{"d_expert": 64, "d_shared_expert": 0, "balance_loss": 0.000714, "num_key_value_heads": 6, "head_dim": 64, "positions": "rope", "rope_theta": 1440.0, "rope_fraction": 1.0, "attn_scale": 0.125, "init_std_down": 0.0321, "optimizer": "muon_variant", "max_seq_len": 1024}
Below are experts of layer 2 (counted from 0) of a mixture-of-experts language model. Rows are named router (the router's row for the expert), gate (a neuron's input weights, with its number), up (a neuron's input weights, with its number) and show model dimensions 0-127. Each number is 128 + 32 x the weight over its row's rms, rounded and kept within 0 to 255.
After each expert's rows: "gets" lists some tokens that make up at least twice as much of what it gets as of all text; "mostly gets" lists some tokens that are sent to it at least half of the time. This comes from a sample of Wikipedia text that the model never trained on. Tokens count by the router's weight.

# expert 74
router [180  78 175 114 107 187 107 100 109 150 174  63 112 123 112 156 115  68 135 153  98 169 141 115 121 149 145 127 118 151 155 149 135 148 102  85 148 134 118 141 157 141 133 176 177 110 149 105 147 142 126 129 169 195  89 128 137 101 151 149 124 149 109 159 128 124 100 122 129 112 102 151 140 180  96 133 112 128 146  75  95 166 127 172 120  67  97 141 151 162  67  89 117 187  62 145 119 131 120 153 105 158 146 123  98 107 101 111 170  91 106 130 183  59 119 122 115 128  81 148 101 163 180  96 108 101  95  83]
gate0 [130 149 116 102  60 193 202 139 122 152 156  93 116  44 148 124 121  77 186 112 122 105 167 144 118 104 123 117 105 144 143 100 138 172 146 135 187 137  96 124  77 181 105 109 157 115  95 112 181 118 140 107 156 145 123 128 148 131 116 148 114 178 148 149 152 118 138 177 145  57 152 111 119 121 169 183 106  87 132  78 110 140 116 134 123 116 183 129 142 105  99 126 107  68 111  81 153 102 167 121 151 149 163 153  93 109 108 133 149 103 106 126  98 135 105 140 125 116 132 164 171  83 103 106 126 126 139 126]
up0 [113 117  99 136  93 204 201 130 107 119 131 116 135  65 183  95 102  74 183 116 140 163  87 125 125 112 114  97  84 122 146 122  90 144 114 140 120 154  85 118 133 137 121 100 172 118 153 116 144 136 153  54 182 181  98 144 173 173  88 140 102 149 141 125 165 148 122 152 160 100 124 145 109 146 135 195 164  46 161 113 103 158 149 133 126 164 217  93 161 104 135 111  98  93  84 119 118  85 178 105 123 120 144 118 117  88  71 157 146 135 135 116 150 153 131 154 132  78 117 123 151 141 132 134 102 106 178  98]
gate1 [ 91 132 142 136 125  98 115  86 161 155 191 153 139 108  79 205 166 132 135 116 147 189 139 112 151 187 163 116 177 106 135 170 109 122 127 166 198  60 131 167 106 123 125 106 105  96 113 116 158 101 143  75 152  75 127 112 102  97 145 137 153 108 102 117 160 172 157  82 119 139 125 148  84 139 155 116  99  78 150 194  81 126 144 189 100 138 117  95 140 198 111  68 170  84 141 138 126 124 163 157 121 108 118 184  96 139  98 138 122 117 151 117 152 163  98 147 110 108  90 162 132 127 158 164 166 153 130 120]
up1 [149 129 122 144 158 137 136 187 103  99 120 144 173 159 164  18 135 113 122  99 125  84  95 167  91  75 126 143  31  98 109  59 110 168 126 113 104 176  92 106 170 117 108 141 157 145 164 157  91 160 115 163  95 165 125  97 191 115 155 130 136 144 139 121 119 118  84 199 189  79 152 148 123  83 104 132 107 161 103  83 151 155 125  75 180  88 156 131 118 117 131 155  67 186 146 128 134 106 135  61 128 132 143 124 108 110 138 191 150 190 119 142 113  83 130  98 144 157 118 102 160  99  98 101 151 107 190 127]
gets: ",", " since", " in", " that", " have", " order"
mostly gets: " since", "″W", " establish", " because", " Though", " thousands"

# expert 57
router [151 109 176 173 113 133 115  98 143  51 123 121 114 110 133 172  99 116 162 129  89 113 108 109 170 121 154 132 135 107 144 137 155  89 153 104 147 112  91  87 176 139 142 205 181 119 116 115 131 140 135  49 147 105 146 130 136 153 112 145 141 134 112 147 131 115  86 108 106 120 125 174 157 101 121  74  63  37 141 184 165 143  83 147 132 108  90 123 205 152 126 123 137 155  91 119 125 149 118 138 108 133 159 136  85 101 125 123 116 110  75 155 151 169 142 181 140 154  93 177  81 171 141  89 168 118 116  48]
gate0 [131 172 112 107 190 156 100 111 144  97  33  80 132 171 144 109 101  72 153 143 136 142 100 151 101 113 168 114 159 157 122 153 157 149  63  98  84 100 124 182 145 141  92  97 109 120 139 170 133 159  93 153 126 147 185 115 140 139 171 110 129 128 170 142 156 156 132 166 142 158 168 132 152 131 113 108  49  73 101  81 109 150 142  83 133 177  77 125 153 148 131 202  95 104  82 140 127 156 137 177 170 151 157  92  36 140 168 106 184  95 140 123  92 118 154 157 145 116 100 152 123 104 125 126 131 111 152 114]
up0 [167 103  97  76 172 122 111 105 173 118 126 111 129 140 167 101 129 127 120 134 112 156  90 133 102 132 141 118 128 109 102 106 137 141  96 131 103  55  99 164 116 134  87 140  60 121 152 163 164 193 109 155 152 134 192  96 115 146 197 155 124 112 187 118 165 171  80 115  89 192 181 147 131 129 154  81  76 133  87  45 130 142 123 101 128 178 133 122 106 111 105 186 103  80  77 136 132 197 117 196 136 140 152 132 100 145 156 123 140 103 127 110 104 147 177 125 146  99 162 170 119 121 122 163 146 145 137 112]
gate1 [106 171 153 112 105 130 143 130  90 143 104  75 129 116 116 162 179 131 119 134  94  77  86  76 126 150 189 158 116 157 147 132 105 159  92  72 131 148 123  99 152 201 133  81 160 165 103  68 144  79 160  77 151 135 126 158 127 142 106 198 131 166 170 131  89 111 107  75  56  93 121  90 141 171 147  98 137 107  95 154 172 108 120 141 112 142  84 112 145  99  87 149 136 131 131 134 161 136 142 145 136 123  97 146 141 108 181  83  94 178 142 127 139 140 103 173 145  69 147  77 108 121 116 115 107 151 171 122]
up1 [135 203 136 132  78 140 141  95  89  96 142  50 121 129 166 161 211 111 142 149 128  96  91  75 112  90 178  92 102 145  97 136  96 143 123 122  91 122 111 147 182 142 147 103 146 181 144  85 166 125 155 110 171  83 160 166 112 142 127 129  95 199 135 126 159 147  73  87  90 104 173 121 136 151 156 121  83  92 128 127 139 144  91 154  97 117 113 142 119 104  71 140 171 155 163  64 209 112 148 157 101 153 101 175 180 128 145  80  91 145 173 142  49 137  91 156 150  87 167  84 114 138 145  63 127 154 100 159]
gets: "ing", "ly", "ic", "ian", "ed", "al"
mostly gets: "ative", "ically", "ological", "ical", " medalist", "ivity"

# expert 98
router [157  55 150 180 117 121  75 180 116  58  94 108 151 137 136 130 139  69 112 127 107  83 160 102 188 163 165  92 126 143 160 200 152  60 100  85 197  92  87  78 191 137 168 135 149 121 194  99 147 112 102 129 162 120  94 126  86 130 168 154 155 177 121  81 131 109 115 106 148 121 149 191 129 188 126  94 101 123 136  66 179 129  87 153 159  84 151 110 134 111  91  95  76 124  70 128 158 181  63 115 132  94 144 119  94 168 110 123 131 163 125 123 173 115  87 121 136 165 119 192  99 165 142 124 151 109 106  70]
gate0 [106 125 113 148  93 140 163 115 144 130 131  69  87  88 129 111  95 136 145 115 142 129 146 107 128  92 134 149 120 117 115  98 137 121 104  74 123 122 108 155 164 157 147  90 114 208 147 122 137 154 126 159 175 163 100 179 138 122 127 109  76  91 132 149 131 155 169 123  90  87 121 117 128 158 147  60  88 138  50 135 117 137 117 122 150 177 155  95 115 159 126 132  97 242  64 181  95 142 190 141 152  74 172  92 117 117 122 101 121  88 151 186 106 117 108  75 116 166 171 122 136  92 140 117 104 157 113  43]
up0 [191 143 155  71 176 101 120 126  89 172 154 214 186 164 151 134 164 142 118 173 117 149  89 117 171 136 121 130 126 151 155 114 110 159 149 149 162 142 133 101  85 101 123 127 117  28 151 163 108 128 155 117  94 112 147 110 124 174 129 140 109 157 108 120 103 104  68 119 136 158 149 143 137 119 107 183 184 112 192 164 122 118 126 121 145  89 117 161  91  92  98 111 181  37 192 110 121 128  76 155 127 151 105 156 121 146  99 111 133 174 116  90 131 149 139 118 146 121 114 131 160 143 109  91 173 108 113 170]
gate1 [166 163 167 159 141 136 129 112 162  92 137 176 113 115 130 181 127  98 113 131 132 171 191 114  94 143 103 132  89 185 137 121  84 128  94  48 157  67 113 136 155 136  53 116 101 153 148 150 130 195 137 163 102 140 112 154 139 127 159 150 157 126 141 134 102 141 165  98 115 129 139 134 111 186 152 128 109 133 119 121 150 126 111 149 158  88 142 112 117 147  91  89 102 109  94 128 131 167 181 113 179 128 164  92 136 159 113 116 144 142 149 147 145 128 114 149  88 117 120 164 154 134 144  64 143 111 170 127]
up1 [120 113 190 119 163 119 101 133 140 129 114 152  82  98 136 162 100  85 155 148 121 127 198 116 109 189 119 161  96 126 113  92 117 107  91  63 121 111 132 119 143 131  83 110  89 177 148 126 127 171 110 161 158 157 110 140 148 121 135 137 126 117 124 139 117 128 184 127  97 135  99 128 111 158 168 116 122 147 114 151 151 166 109 137 147 106 150 151  77 117  92  60 120  93  99 113 165 134 147 116 149 118 124 108 137 130 100 125 147 110 153 126 179 130 141 178 106 150 135 101 124  98 141 121 196 133 199 138]
gets: ",", "an", "er", "burn", "v", "o"
mostly gets: " Succeeded", " Singh", "burn", "sha", "่", "arya"

# expert 118
router [153 122 147 132  88 109  93 108  73  68 128  97 143 159 185 112 128  86 163 121 114 127 189 149 151 147 156 137 175 124 181 104 164 146  92 134 117 134  81 100 154  93 103 161 139 155 168 101 130 146 154 124 124 149  70 198 182 142 142 147 202 168 107  98 124  73 155 165 140 111 112 162 173 125 119  84  52 101 195  81  61 121 120 174 141 114 152 142 130 130 145  80 135 130  96 141 111 133 127 156 102 135 150 108 112 139 100 163 162  94 128 196 142 107 132  55  75 209 118 255  82 138 176 101 116  91 126  76]
gate0 [165 112 144 125  97 157 133 106 129  92  81 133 141  95  89 138  87 111 128 155 135 156 133  80 129  86 121 124 133 111  96 115 172 171  73 158 150  44 106  71 149 161 137 166 159  78 151 145 128 193 128 167 183 149 163 170 119 140 106 116 131 148 183 100 167 151 107 121 133  95  58 140 133 131 153 130 128  62 128 143  89 204 125 168 127 142 151 181 123 128 156  52 129 147  76  95 136 136 146  92  79 114 123 141  74  82  87 108 110 119 104 158 142 149 166 178 163 155 121 161  81 193 124 172 128 100  68 102]
up0 [176 152  89 113  99 192 139 144 139 173  85 185 174 131  64 140  52  89 126 163 132 137 193 160 160 122 131 108  93 167 156 122 111  98 116 120 202 127 144 112 120 103 147 112 100 109 167 127 136 101 142 161 170 153 138 117  95 170 129 147 161 107 149 125 114 172  81 106 149 142 177 112  91 172 171 120 153 117 164 109 173 161 156 175  80 125 180 144 182 163 153  18 138 149 137 139 110 142 153  78 129  96 166  94 125 111 103  97 119 155 146 162 162 130  84 128 143 109 153 164 111 104 147 166 117 145  98 116]
gate1 [ 66 147 141  94 146 129 117 118 100 142 126 120 150  97 124 113  85 129 135  92 110  78 127 146  88 158 106 135 180  79 108 177 139 142 126 123 122 105 115  89 100  99 113 112  86  91 138 109 136 152 108  94 113 138 114  86 144 149  93 116 125 129  98 125 105 209 168 108 121 177 119 226 143 169  82 150 134 132  49 113 102  97 126 136 137 141  99 166 124 126 109 154 130 185  56 157 122 125 114 104  88 114 174  89 134  73 134 181 141 178 198 150 134  91 141 110 131 142 159  79 132 130 100 184 216 170 166 118]
up1 [123 105 113 135 118 167 112  72 152  89 146 193 113 196 115 106 137 131 121 121 163 151 138 152 128 130 129  64 113 176 147 104 147 133 159 136 111 131 169 176 161 146 170  74 211 102  94 160 179 145 167 182 108  85  91 112 124  76 159 191 156 154  87 160 116 136 123 112 110 202 131 147 102 112 114 124 109  94 113 161  99 190  77 162 111 130  98 117 148 173 111 189 141 124 154  46 142  91 159 164 154 110 104 119  62 168 144 110 108 147 102  79 104 172 144 147 103  94 164 151  93 147  75 127 135  58 175 131]
gets: " ", " None", " also", " Votes", " Candidate", " none"
mostly gets: " Votes", " None", " none", " Candidate", " "

# expert 1
router [160 119 197 120 117 128 129 168 114  62 154  78 110 163 138 109 122  90 153 126  40  95 175  81 128 158 176 151 100  86 165 102 145 116 142  83 125 134 103  63 159 156  97 120 111 157 109 117 118 100 138  80 134 125 117 209 167 123 138 136 182 180 156 141 102  57 177 247 133 124 128 152 125 172  79 144  86 143 152 129 118 109 125 131 183 125 172 127 152 105 122 111 128 131  55  79 162 154  62 148 149 113 214 125  91  94 122 156 116 116 134 164 175 117  76  86 138 161 104 176 140 160 179 108 110 144 134  81]
gate3 [133 167 144  70  82 121 165 126 119 130 190 116 124 114 151 134 133 123 144 112  80 174 145 127 107 126 128 157 104 117 180  84  93 161 148 189 186  98 136  71 146 157 109 134 132  66 118 113 167 128  66  85 137 129 127  88 128 189 124  84 109 137 144 133  90 128  63 168 149 163 133 159 172 159  59 129 161 138 153 136 148 147  44 163 180 140 147 179 162 109 130 126 115  94  86 166 103  88 145 146  72 161 151 149 141 118  88 153  37 144 155 185 132  87 152  61 115  55 144 155 172 100  77 125 145 115 130  75]
up3 [142 156 148 141 125 120 130 149 128 165 104 146 124 138 124 144 128  51 164 122 133  99 118 137 140 120 128 156  59 133  98 160 120 101 108 150 116 116 179  97 152  97 141 115  93  82 118 121 152 122 110 163 141  67  90 100 125 167 173  78 127 174 125 125 132  64  93 186 129 181 143  69 187 187 135 132 159 133 169  72 141 136  83 176 221 131 128 119 111 142 106 115 181 108 134 131 109 129  36 126 107 135 160  93  72 108 153 154  98 112 161 161 141  47  83 130 169  96 179 159 120 214 132 141 148 101 145  96]
gate4 [139 111 128 130  88  85 108 117 131 108 117 154 161 132 126 150 161 143 167 147  70 114 140 110 150  97 203 140 137  82  52 157 189  72  62 173 152 123 107 143  94  82 109  86 127 135 119 165 135 125 126 151 142  90 125 150  88 169 141 137 170 155 158  94 131 137 185 118  89  67 115 139 114  66 135  55 146 159 156 128 131 121 111 165  81 129 120 102 156 117 113  97  67 165  76 147 103 133 126 143  78  73 132 191  83 170 136  96 113 174  90 119  77  53 179 106 138 130 161 147 169 126 173  92 159 109 106 104]
up4 [148 145 149 158 155 173 129 108 149 154 171 126 115 147 162 135 104 103 111 120 171 157  86 135  94 153  46 140 109 145 195 117  85 166 157 105 135 145 134  85 177 147 138 143 152 128 116 126 133 154 120 104 132 182 120  84 135 119 117  97  90 123 123 157 148 140  65  93 157 147 110  82 102 160  93 147  92  58 117 124 108 162 134 125 148 128 109 164  98 124 156 113 139 107 174  94 147 156 146 130 116 137 124  77 194 122 128 110 131  73 122 163 142 213  90 148 131 131 121 117 114 128  83 149 111 152 137 145]
gets: " to", " from", " into", " not", " through", " with"
mostly gets: " to", " from", " into", " through", "to", " not"

# expert 52
router [159  82 127 170 133 145 135  96 128  65 122  92 135 157 125 161 104  97 149 148 125  94 130  84 145 187 135 101 100 128 167  98 158 116 146 124 121 119 153  55 186 122 130 124 103 123 123 126 193 161 105 129 141 178  87 177 122 140 147 132 128 164 114 109  98 146 136 158 144  58  97 141 174 113  77 111  82 101 214 121 178 106 170 168 115  78 130 166 138 131 129  87 126 112  76 132 113 117 100 139  41 109 164 129  77 191 143 193 170 135 136 140 132 157 110 101 166 179 102 229 116 127 102 133 112 106 114 117]
gate0 [108 144 176 108 124 128 188 119 147 121 145 158 164 113 183 225  70 139 147 128 111 114 150 115  90 166 114 115 161 142 143 102 115 127 179  60 148 141 125 135 122  91 130 144 101 132  95  96 160 179 117 197 106 146 153 107 118 108 129 158 123 148  81 101 137 103  86 137 173  90  68 142 160 174 138 137 122  84 148 115 132 132 139 165  98  96  99 127 185 176 134 114 115 120 111 131 115 117  33  75  75 154 140  93 133 106  92 141 183 151 129 123 114 139 106 137 161 165 122 109 152 105 172 101  66  92 139 154]
up0 [108 126 111 117 121 140  90  97 139 110 127  98 172 114 115 133 156 145 138 135 112 101  65 136 166 108  97 109 129 106  68 104 154  66 126 145 106  88 109 130 108 178 144  98 156 222 161 120 134 120 157 104  84 159  60 138 177 137 145  99 141 119 135 117 140 158 148 135  38 109 172 151 149 110 147 156 161 124  47  66 121 118 120 149 144 115 117 152 110  96 112 135 154 136 123 160 142 163 193  70  72 116 127 128 172 138 161 131 160  93 158 162 207  85 157 153  76  73 126 183 161 108  76 126 122  78 149  42]
gate1 [172 129 122 131 123 123  87 142 169  89  71  56 104 140 109 135 154 115 138 117 160 174  96 138 150 135 179  79 160 132 205 199 139 137 146 139 179 117 177 139 151  97 169 150 156 108 175  67 156 159 113 105  49  90  75 114  81 148  33 119 118 166 168 165 101 160  87 137 107  85 125 108 176 141 145  53 102  50 155 135 166 216 140 183 118 174 178 155 105 173  74 122 146 168 103 141 110 180  55 177 108 169  73  90 140 158 118 184 101 187 113  68 113 148 109 129 181 211 135 112 152 113 154 104 143 149  72 143]
up1 [197 197 104 154 168 101 148  90 165 121  90 152 125 111 139 174 101 110 157  89 174  92 101 132 125 102 132 131 139 140 127 150 132 155 119  83 156 161 195 122  86  93 109 151  91 125 198 101 156 103 171 137 110 105 133  96  97 182 101 128 113 101 191 115 137 132  72 134 101 146 145 105 117  84 166 109  76 107 136 121 142 146 142 139 167 141 135 116 137 155 122 124 126 115 111 128 123 147  86 106 120 154  88 124 127  73 122 159 164 123 153  93 150 135 107 128 124  93 138 151 137  91 165  87 143 117 137 108]
gets: "|", " |", " first", " made", " only", " such"
mostly gets: "|", " Synonyms", " made", " nothing", " graduating", " conducted"

# expert 125
router [202  99 150 132  93 181 123 139 140  91 110  66 151 124 159 132  86 133 133 110 134 131 138  86 156 144  96  90 216 108 150 153 148 101 105 117 185  96  99  98 151 116 109 152 136 100 148  93 119 142  97 155 150 135 113 194 178 186 111 137 147 126 142 132  92 115 180 137 115  70 127 137 212 138  47 101 104 166 213 123  92 168 158 154 155 129 162 129 127 120  95  95  93 223  90  53 137  81  58 132 156  93 131 165 113 130 107 115 115  80 105 149 154 119  65 153 116 127 119 145 102 150 151 146 121 138 116  85]
gate0 [ 77  67 141 121 103 156 170  92 119 125 123 135  90  72 130  99 100 155 110 165 203 143  98 121 120 149  92 150 128 154 118 172 130 162  96  87 104 171 129 115 181  96 174 102 136 138 130 136  90  94  99 120 151  82  89 152 150 209 117 146 104 173  89 112 190 142  57 165  92 119 170 119 143 211 100 150 180 144 171  99 142 143  99 129 142 106 145 107 130 126 158  98 135 121  78 111  96 137  78  67  99 117 143  90 162 137 115 152 134 108 204 118 138 109 150 129 124  87 138 194 136 135 141 142 161 120 136 108]
up0 [172 179  92 136 169 135  81 128 108 160 172  91 144 145 103 122 191  67 176 108  98 118 170 162 124  76 141 126 145  88 134 104 107  79  83 191 146 115 124 127  84 141  98  94 124 147 100 108 149 202 178 111 127 170 129  90 129 130 132 156 112  92 142 137 115 121 195 103 209 125  92  81 102  72 184 128  96 115  74 152 155 143 163 133 146 135 117 143 137 136  94 173 132 125 148 125 181 135 161 169 151 131  89 120 142  90 164 106 126 116  73 118 163 142 142 130 129 162 128 102 126 132  94 129  39 133  78 213]
gate1 [153 133 146 116 166 180 166 142 107 148 139 131 158 167 123 145 138  94 174 135 138  90  72 128 144 134 133 133 161 117 143 107 162 123 119 104 109 153  92  47 106 164 141 139 125 168 180  95 195 148 151 116 119 107 112  90 144 146 177 115 130 148 113  65 134 151 131 161 138  91 100 147 138 182 109 143 114  98 168 128 142  77 133 124 145 146 124 113 140 105 170 126 139  86 132 153  94  89 161 133 110 118 209  85 122 135 138  81 162 120  90 189 133 189 143  83  48 130 127 176 172 122 100 138 137 101 118  89]
up1 [180 144 158 104 163 128 168 131 171 143 111 128 121 127 124 156 180 164 111 146 145 154  87 159 114 153 144 100 143 178 133 138 158 132 162 161 150 134  75  73 134 143 112 122 149 163 145 149 174 119 158 126  95 134 154 144 141 144 125 151 126 166 116 102 110 103 110 165 120 118 137  73 121 126 150 156 111 131 178 152 138 106 153 108 150 163 115  85 103 153 149 146 158  90 141 155 128 113 191  19 134 120 234 105 110 102 173 135 141 163 100 173 112 179 116  91 163 133 121 146 194  95 142 164 110  80 123  97]
gets: " of", " for", " to", " de", " all", " among"
mostly gets: " of", " among", " For", " for", " Of", " von"

# expert 123
router [118 146 194 117 110 120 109 161  81  87 140 121 169  65  89 110 146  85 118 154  97 110 116 150 130 186 188 123 130 132 174 128 193  97  79 123 181 135  74  90 174 115 132 155 154 180 171  24 152  94 122 134 134 178 102 157 133 132 180 192 138 166  92  87 174  89 136 154 160 134 121 166 135 155 117 106 113 103 165  70 116 150 149 148 131  94 153 175 118 139 101  97 116 165 101 154  95  88 119 161 122 125 161 102  78 131  99 136 179 119 127 182 133  75 102  78 155 118  58 160 123 153 169 176 103 123 117 182]
gate0 [120 164 133 105 107  92 122 102 203 106 185 140 112 147 116 145  84 108 139 132  80 124 147 159 185 111 144 121 168 103 102 129  88 144 107 109 157 109 125 120 163 130 166  85 117 116 101 157 129  97 148 128  89 112  78 124 108  98  86 161 116 113 136 134 153 210 105  88 135  95 123 204 167  96 149  69  71  41 111  61  43 114 157 167 110  94 180 137 127 161  83 100 144  91 107 139 182 120 141 113 102  68 133 151 200 126 239 112 147 151 137  79  82  92 127 107 154 110 168 106 137 125 176 166 121 105 136  87]
up0 [ 84 139 138 144 157 161 172 123 111 115  85 145  61 142 139 169 121 144  93 136 161 108 151  77 111  83 135 135  87 109 146 179 157 148 151 129 165 189  57 125 135 128  71 178 201 147  84  59 176 148  49 104 119 123  90  97 140 126  75 107 132  70 151 161  89 118  91 167 117  72  70  31 159 148 135 156 133 116 118 112 125 125 117 117 133 165 135 126 155 109  87 171 151 145 128 144 136 102 134  99 135 181 111 130 134 102 134 115 131 165 154 107 127 171 111 166 133 166 118  90 116 143  90 200  88  84 148 132]
gate1 [187  60 128  97 126 124  98 121  84 103 127 147 150  43 141 227 112 169 129 144 135 190 110 156  94 122 142  83 100 133 139 130  68  86 174 127 123  66  67 169 121 117 131 102 151 181 106 164 126  82 107 181  75 152 168 110 140 151 111 127 136  77  76 144 104 122  53 157 119  78  99 137 115 127 198 144 138 112 100 131 110 118 136 135 159  79 172  93 118 117 108 157 147 100 108 123 106 152 188 115 150 136 128 167 126  87  66 115 148  94 154 113  66 122 105 157 136  99  92 121 104 100 161 185 112  76  71 132]
up1 [122 161 117 149 158 105 134  84 108 141 182 131 137 166 152 151 132  99 103  94 117 104 158 109 197  94 128 147 110  70 128 124 110  76 104 180 167 135 104 138  86 178 156 136 143 174 120 137 133 163 127  88 196 133 134 139 145 137 145 128 139  67 123  85 131 142  57 178 123  77 122 121 128 155  90 119 119 113 178 104 107  89 142 168 174  85 114 146 169 125 138  72 123 205 110 135 117 140 140 139 107 142 103 125  73 147 114 112 164  85 148 143 135 131 107 148 142  98 167 132 198 146  90  46 152 130 127 119]
gets: " \"", " '", " “", ".S", " g", "_{"
mostly gets: " \"", " '", " (\"", " “", " Phylum", "^{("

# expert 97
router [175 116 132 166 122 129  92 120  81  92 179 107 161  94 125 118 153 125 169 133 116 168 180 133 191 182 190 148 187  77 197  91 139  88 155 167 119  74  75 146 188 128 153 129 146 135 175 112 103 140 125 113 130 148  75 172 126 130 154 192 151 189  99 104 118  99 125 136 111  78 107 144 148 154 134 159  84 135 182 121 110 150 138 167 185 142 107 117 106  96 130 119 131 139  52 123 134 116 114 149 154 114 137 131 117 144 144 153 132 124 101 164 111  85 129 125 159 208  44 164 107 149 127 151 144 111  82 147]
gate0 [125 112  74 105 134  66 130  69  72  86 182 128 164 119 197 135 107 100 143  74 116  91 148 109  90 136 108 135 149 148  82 100 179 146 131 100  84 173  81 113 159 158 124  89 152 143 119  88 143 122 164  98 152  85 140 141 101 135 154 119 132 135 150  99 147 121 180 132 192 113  94 213 103 111 107 109  94 110 114 101  66 115  55  79 171 140 144 133 103  89 138 173 150 105 137  56 113 142 148 137 126 164  63 159 133 110  97 141  57 121 143 187 105 105 187  96 112  94  94 121 114 138 120 146 113 110 110 120]
up0 [102 124  83  92 139  59 139  85  85  88 180 151 152 134 206 146  89 110 121  77 112  95 146 124 103 131  94 144 157 145  65 123 180 151 111  97  73 173  74 119 166 153 122  94 135 156 104 106 154 139 165  96 143 101 125 147  97 142 152 141 143 125 165  94 150 127 184 138 197 131 101 207  97 143  99 103  72  98 122 102  72 118  52  87 173 137 145 127 117 103 153 168 139 110 144  64 107 147 146 142 110 152  58 185 144 119 104 160  75 110 151 189 105  98 199  94  96 110 114 118 120 119 137 147  87 129 130 119]
gate1 [138 119 149 177  90 141 119  60 107 111 161 135  77  96 104 115 141 141 124 176 101 212 163 139  94  77 152 120 185  88 125  56 112 124  24 144 139 162  92 164 150 146 138 143 143 168 169 143  83 124 127 120  93 146 136 131  75  75 134 153 131 178 147 149 130 139 196 134 119 133 137  97 134 108 104 133  97 105  94  86 134 148 139 127 130 127 127 164 126 125 119  63 195 144 153 129 120 165 115 110 207  67 144  84 133 117 163  95 131 114 156 172 132 108 150 151  89 140  81 138  89 130  86 105 173 174 110 134]
up1 [100 169 156 119  79 163 113 102  69  99 164  99 149 117 122 109 100 133  82 151 123 203 182 112  70 112 203 118 147 115 153  56 139 161 107 189 151 122 108 145 124 152 107 167  98 191 147 146  95  73 128  94 132 152 157 127  54 112 137 161 144 160 117 177 115 159 193 120  94 152 169 117  62 117 103 125 126  90 120 149  97 124 101 175 145 139  52 137 123 135 115 153 166 119 152 109 155 178 127 118 152  99 148  96 108 109 211  88  72 118 136 118 140 144 185 150 140 143 109 176  57 113 146 107 160 121 110 133]
gets: " ", " Order", " Running", " Suborder", " X", " Top"
mostly gets: " Suborder", " ", " Running"

# expert 49
router [153 114 174 157  91 128  67 135  86  59 104  76 116  93 140 133 114  80 175 148  83  97 124 144 159 188 128 106 165 169 167 102  96  95 155 109 119 105 100 144 217 113 137 164 106 150 137 132 119 121 125  59 158 170  88 162 118 145 139 180 124 170 123 108 114  86 119 135 112 106 139 139 180 128 141 106  72 110 161 120 115 145 127 203  87 112 123 118 148 122 129  82 135 164  76 128 147 136 112 168 112 123 167 158  87 181 119 156 135 110 192 164 112 104 100 100 146 161  71 228  81 135 113 145 149 110 114  70]
gate0 [107 108 135 117 153  52 123  99 121  82 139 100 125 105 119 106 172 110 126 131  97 176 106 139 164 198 168 150 151  66 124 104  69 116 157 100 122 144  73 107 137 104 109  95 152  79 165 100  90 135  99 134 175  64 175 144 108 122 156 159 136 147 146  90 132 185  76 151 191  99 132 169  91 132 126 135 112 110 132  59 109  83 156  85 146 154 125 146 118 158  71 138  87 141 192 120 177 216 122 130 166 115 113 143 162 102 154 132 119 165 123 149 100 116 131 123 177 160 141 127 171 138 133 156  99 150 106 171]
up0 [102 111 139 141 186  56 117 122 137  97 120 111 168 106 128  98 158  73 128 159 132 169  92 136 140 208 131 152 110 119 117  88  55 109 158 155 142 164  92 141 141  92 135  96 129 131 141  65 114 156  98 152 173 118 171 181  85 107 127 134 144 125 136  81 170 176  74 121 119 121 138 150  98 135 131 152 118 145 132  97  99 129 144  96  98 163 133 160  99 156  74 125 146 160 180 137 157 219 132 150 153 137 129 168 130  61 130 127 130 116 125 141  76 124 134 130 145 155 148  85 110 145  88 108  74 163 113 148]
gate1 [124 135 149 136 120  74 166 152 100  82 176 111  65  58  94  87 166  79 145 114  57 144 148 174 153 114 109 135  92 126 159 147  88  26 185  62 100 160 120 167 192 161 113 123  77 104 101 122 118 122 118 134 157 131 148 125 117 161  84 107 118  86 153 113 189 102 183 187 153 148  93 147 141  78 101  78 147 140  87 142 149  95  40  81 123 189 140 135 131 114  92 164 124 148 159 191 166 142 112 115 141 112 139 235 135 167 102 135  59 153 180 132 131 190 154 159 150 123  89 154  83 149 113 137 132 174 163 152]
up1 [138 137 151 139 120  78 167 143 102  76 177 125  81  62  83  95 181  82 140 125  59 157 148 176 151 119 126 138  96 119 168 144  84  25 189  75  95 150 103 168 187 140 115 129  79  92 115 128 112 117 111 125 140 123 156 132 117 157  77 108 131  88 150  97 181 107 175 189 146 150  99 143 129  78  94  92 140 134 101 144 139  92  51  83 120 180 134 135 122 102 106 153 136 154 153 197 165 139 113 117 143 114 149 252 133 161 108 124  72 155 177 132 123 198 161 165 140 134  80 174  89 150 116 141 134 163 159 148]
gets: " ", " $", " E", "–", " ant", " Little"
mostly gets: " ant", " $", " Haleakala"